Weights of a small mixture-of-experts language model, trained from scratch on English Wikipedia.
Size: width 192, 72.6M parameters.
Training: a variant of Muon for the experts, 446M tokens, 7008 steps.
Below are experts of layer 3 (counted from 0) of a mixture-of-experts language model. Rows are named router (the router's row for the expert) and show model dimensions 0-63. Each number is 128 + 24 x the weight over its row's rms, rounded and kept within 0 to 255.
After each expert's rows: a language model's description of what the expert responds to. This comes from a sample of Wikipedia text that the model never trained on.

# expert 22
router [145 114 153 138 118 124 147 139 130 130 119  99 175 135 113 120 110  78  96 116  93 132  86 149 116 122 156 130 137 173 157 118 114  90 167 116 140 101 140 135  89 131 152 160 105 112 134 120 132 132 128 116 116  88 111 171  81 125 182 192 128 143  83 123]
"ar" syllable in names. Word-internal "ar" pieces, mostly in proper names, as in Lam-ar, Buch-ar-est, L-ar-anjeira, with name starts like Kar, Sar, Har.

# expert 50
router [114 126  87 129 106 134 102 123 121 108 133 122 121 114 112 132 100 137 164 149 112 160 120 154 107 119 125 166 158 147 128 170 122 112 152 190 108 140 149 140  93 127 124 145  97 127 128 140 148  85 169 193 134 111 142 112 113  98 163 154 148 120  82 131]
Ent and abstract suffixes. Suffixes like ent, ation, ject, ference closing nouns (Current team, continent, Student, goal difference) and the word time.

# expert 62
router [ 94 156 121 146 124 124 106 118 125 140 118 114 166 109 131 122 118 108 135 134 127 168 103 121 126 150 116 173 125 135 104 131  67 133 155 135  89 155 115 139  97 161 143 144 119 173 119  99 130 100 165 134 114 111  68 141 141 121 149 187 135 123  88 179]
Ordinals and former. Ordinal endings and words like th, nd, rd, first, second, third, former, as in eighth, six-month, formerly, plus dollar signs.

# expert 52
router [124 121 135 101 107 139 167 150 157 122 137 100 115 110 103 119 134 160 148 110 105 148 115 137 134 133 108 117 144 138 111 120  89 126 172 155 115 113 121 182 105  97  89 130 136 146 155 123 104 134 131 149  93 132 121 202 123 114 118 138 140 148 134 171]
Articles. The articles a, an, and the, usually after prepositions or verbs, as in "based on a story", "for the production".

# expert 54
router [131 116 118 139 149 139 169 141 127 121 158 135 109 119 149 126 123 113 123 145 139 100 105 178 150 119 161 151 175 153 121 140 140 101 153 134  98 177  90 128 165 155 118 151 130 117 146 120 123 127 117  99  83 144 102  94  91  99 150 135 172 156 135 142]
Pieces after un- or capitals. Pieces after un, quote or parenthesis, and single capital letters, as in unable, universities, Unofficial, In-Kyung, (i).

# expert 44
router [127 120 181 115 127 126 135 110 129 136 132 102 107 132  78 135 149 121 118 104 130 109 158 128 147 131 107 137 138 122  84 136 120 124 132 111 109 153 131 145 124 145 124 141 106 154 133 118 138 140 157 145 141 140 130 141  78 126 173 207  91 128 130 160]
Commas in numbers, es endings. Commas inside numbers and dates (19,027, March 13, 2012) and plural or French es endings like Seles, mines, mosques, Results.

# expert 31
router [124 182 146 118 121 130 148 133 153 181 134 103 164 115 179 128  71 159 150 150 145 130 107 137 152  94 130 153 138 127 132  75 146 105 146 131 129 121 102 101 114 160 162 124 134 123 120 102 143 121 112 101 125 118 166 122 141 108 160  97 123 124 112 139]
Verb stems, "at" piece. Short stems cut mid-word, mainly "at" as in be-at and compat-ible, also sp-end, eng-ag-ement, d-ying.

# expert 24
router [146 163 147 129 104 117 128 120 150 124 132 133 109 149 152  79 126 145 154 155  89 205 136 127 147 135  58 112 166 122 128 111 100 103 113 155 147 145 106 116 119 126 116 100  84 141 133 120 154 117 122 157 132 112 114 121 137  94 107 108 136 147 194 100]
Mid-word pieces, music context. Word pieces inside longer words, mainly in music, album or film articles, such as Greater, Grievous, unanimous, movements, coordination.

# expert 51
router [116 146 132 121 113 111 151 159 115 141 130  98 156 132 131 108 132 121 163 150  97 106  92 190 105 137 123 152 110 122 115 118  96  91 146 164  89 136  67 129 154 142  90 154 161 102 155  92 122 144 134 132 123 121  89 125  45 121 117 175 144 116 126 140]
Compound and infobox words. Word parts after hyphens or in infobox labels and sports roles: Russian-backed, Year-end, Personal, coach, host, head, Opened, Born.

# expert 30
router [106 159 160 141 122 154 107 145 114 177 120 134 130 101 157  95 114 126  99 134 125 114 102 173 106 117 156 149 103 124  95 110 106  99 153 139  98 166 111 158 139  95 146 143 134 158 149 137 128 191 130 120 103 133 122 124  95 150 133 111 124 139 134 133]
Verb-linked function words. Infinitive to, not, only, never, just after auxiliaries or verbs, as in could not be, in order to ignite, allowed only.

# expert 2
router [133 193 106 115 129 152 116 117 151 103 133 141  68  99 139 121 121 159  96 136 111 173 129 130 137 199 105 159 130 136 139 129 122  94 147  97 118 144 109 180 140 149 107 154  95 107 144  88 118 120 119  84 112 120 161 142 147 117 121 125  97 151 147 142]
Dates, eras, place-name starts. Words opening dates or proper names, such as early, late, Summer, month names like October, and New, San, Saint, King, plus 'per' in Emperor, temperate.

# expert 47
router [122 115  96 148 128 137 130 128 156 141 124  99 156 102 108 142 153 107 154 116 136 140  78 171 149 123 126 162 144 116 125 134  98  94 150 146 132 121 146 128 149 131 139 152 127 156 161 110 127 118 142 179  87 110 107 136 113 109 152 167  92 128 126 137]
Opening brackets and quotes. Opening parentheses and quotation marks before dates, glosses, titles or notes, plus dashes and ellipses, such as (1920), "Mother Ditch", (pen.).

# expert 6
router [158 123 141 114  96 135 161 150 130 139 142 144 120 170 108 113 136 119 115  91 118 169 157 125  99 123  93 127 118 159  86  95 124 157 134 156 117 150 114 166 107 138 128 176 105 137 170 121 144 145 167 161 124 110 129 136  61 114 122 192  93 153 133 143]
Coordinating conjunctions. Coordinating words joining names, nouns or clauses, mostly and, also or, &, but, than, as in Munich, Paris and Berlin.

# expert 56
router [142 112 106 135 121 145 120 124 135 148 144 104 146 119  98 114 139 117 111 124 139 173 124 156 102 125 134 134 107 122 121  98 119 113 152 156 108 130 126  96  64 144 111 153 146 135 154 143 133 137 174 158 102  77 106 108  96 101 173 125 112 139  96 148]
Closing quotes and parentheses. Closing parentheses, closing quotation marks, percent signs and the word as, ending quoted phrases or bracketed notes like "inordinate" or (MVAC).

# expert 57
router [121 114 105 109  85 144 145 124 134 124 132 103 127  96 151 105 162 189 167  74 149 152 121 138 116 151 128 150 167 176 141 136 115 151 171 141  97 150  96 125 143 140 107 131 112 137 170 136 132  97  72 145 107 136 125 146 114 130 115 111 115 135 103 115]
Numbers and quantifiers. Number words and quantifiers before nouns, such as two, three, several, many, one, plus prefixes re and pre.

# expert 21
router [148 117 160 153 102 142 135 159 152 115 144 111 143 131 134 115 113 140 139 113 121 132 124 109 131 131 114 150 138 134  57 126 130 130 118 159  89 121 135 104  95  92 128 143 121 180 151 118 157 116 140 142  99 130 127 158 142 122 139 140  91 125 141 167]
Possessives and "som-eth-ing". Possessive 's and apostrophes, possessive pronouns his, their, its, plus the eth in something and exclamation or question marks.

# expert 11
router [104 198 164 116 127 136 167 100 133 142 140 119 157 112 126 119 129 112 144  68  98 153 162 163 103 140 128 129 135 132 160 114 125 124 154 168  98 116  87 150  80 130 105 155  93 176 130 124 172  89 133 131 102 106 117 125 106 122 123 159 100 122 113 177]
Locative prepositions. Prepositions of place and source after verbs or participles, mostly in, on, at, from, such as driven ashore at, served in.

# expert 45
router [116 121 110 123 107 137 117 149 134 161 122  94  73 129 131 128 110 161 123 163 111 107 122 153 118 113 120 163 147 191 127 144 110  85 128 108  83 176 115  94 130 115 137 149 151 150 153  92 151 114 122 113  95 123 126 109 141 153 147 178 151 160 105 124]
Plural noun endings. Plural nouns and plural suffixes ers, ions, ies, ants in general prose, such as events, cities, Indians, votes, games.

# expert 43
router [137 183 116 122  91 135 119 174 173 146 106 130  86 139 113 116 156 113 119 161  88 122 139 117 133 103 159 137 136 134 126 114 133 100 109 127 125 119 136 110 135 125 104 132  82 127 165 142 140 122 151 140 148 164 105 172 130  68 150 100 148 136 118 111]
Asian-style name syllables. Vowel syllables such as u, an, un, ai, ang inside names from Asian, African and Māori languages, like Khathu, Chhunly, Rongomai.

# expert 33
router [129  94 132 104 138 134 147 114 151 148 160 124 132 103 101 120 118 148 117 109 104 156 141 110 137 122 142 173 102 136 103  72 138 139 128 114 108 122 114 153 103 160 132 145  59 176 164 123 148 112 121 141 161 164 168 141 126 112 158  92 179 124 125 132]
Capital letters in acronyms. Capital-letter and short pieces after a capital, in acronyms and names in election and results tables, such as AIADMK, Aurelia, none.

# expert 48
router [114 126 148 119 104 119 151 141 144 115 112 148 138  93 132 101  94  85 135 162 123 157 141 143 124 126 148 102 112 157 145 117  62  86 158 137 103 146 141 138 137 151 144 123 132 148 173 124 149 149  93 161 123 128 162 167 127 110 123 156 177  98 152 129]
Relative and demonstrative words. Clause-opening that, which, who, where, this, these, if, because, strongly in census text like of which 31.2% had.

# expert 38
router [112 128 127 101 104 145 115 181 140 137 121  99 159 120 105 127 149 132 162 116  98 132 139 128 125 108 147 153  89 109 149 122  75 123 149 105 101 178 103 122  94 102  99 142  89 108 140 120 133 102  55  73 171 171 159 183 159  99 110 130 141 145  99 114]
Short name-start syllables. Short vowel-consonant pieces right after a capital initial in foreign names, such as am, im, ik in Kamran, Nimruz, Tim, Sam, Kim.

# expert 17
router [122 108 130 145 136 125 187 153 154 145 143 114 131 113 124 146 152  53  76 170 117 142 156 139  97 134 104 167 106 123 121 123  96 135 148 138 125 121 121 186 129 108  56 182 150 102 167  83 159 140 116 115 102 101 134 151 141  80 114 162 130 157 121 130]
Copulas and linking verbs. Main verbs right after the subject, chiefly is and was in opening biography lines like "(born 1981) is a", plus became, most, so.

# expert 10
router [ 95 131 102 143 121 124 113 116 141 140 164 112 147 146 115  99 184 157 155 102 131 141 114 152 115 132 141 164 125 132 126 136 111 137 155 174 141 113 149 151 123 139 150 139 141 166 173  84 120 132 148 143  64  93 100 139 106 118 171 144  96 125 121 124]
Table spaces and slashes. Bare space tokens in empty table cells between pipes, and slashes in URLs and compounds, as in http:/, conifer/hardwood, E-2/C-2.

# expert 20
router [124 179 152 108 122 150 178 127 119 134 153  94  88 120 128 109 173 137 102 175 147  98  94 119 118 159 143 166 132 177 131 138 129 101 120 102 140 142 116 166 116 116 124 108  96 112 102 113 117 149 120 130 127 109 119 176 146 117 109 106 119 121 188 132]
Slavic and Iberian name pieces. Pieces inside Slavic, Hungarian and Spanish names, especially ov, ić, č, š, ñ, as in Czechoslovakia, Božović, Muñoz, Cañete.

# expert 26
router [112 121 111  89  98 144  92 152 123 182 114 127 120 107 165 152 184 133 126 128 117 133 122 120 140 126 173  94 131 112  78 123  95  76 110  88 102 164  97 155 120 160 108 119 132 163 127  90 158 147 141 114 127 142 126 160 135 118 185 149 106 140 138 124]
English name syllables. Syllables inside English-style names and words after St, Cl, Gr, such as ick, ock, igh, as in Stickling, Neighbour, Rock, Brown, Wilson.

# expert 55
router [108 161 185 112 134 135 136 141 119 131 158 126 178 136 166 133 117 149 141 120 104 131  89 142 107 165 146 128 121 109 140 112 114 109 158 153  96 148 112 159 101 105 128 168 108 166 107 120 146 112  83 131 143  88 156 126 105 157 138 162 109 180 106 102]
Prepositions and conjunctions. Prepositions and time conjunctions such as by, with, after, into, during, before, often opening a sentence before "the".

# expert 16
router [132 150 131 124 127 122  81 150 144 167 157 111 151 110 148 104 127  76 167  99 128 144 161 112 150 123 153 157 161 144 150 137 112 137 138 167 126 151 139 152 132 149 160 129 109 127 111 124 123 107 143 120 117 103  88 156 118  74 182  93 153 124 107 162]
Letters c and d. Word-internal "c" and word-initial "d"/"D" pieces in the middle of long words, as in sor-c-ery, sar-c-ophagus, recipro-c-ate, B-uc-urești.

# expert 41
router [125 168 142 131 129 144 144 123 148 135 129 147  79 100 114 164 135 116 128  89 137 139 165  98 136 146 141  99 159 104 127 125 151 134 101 150 103 138  94 122 112 125 147 141 113 134 149 142 181 160 137 118 140  82 126 112 127 121 160 192 141 110  82  87]
Mid-word consonant pieces. Word-internal fragments and capitalized word beginnings, mostly w, Br, Sw, back, field, bury, in names and compounds like Northwestern, Switzerland, hatchback.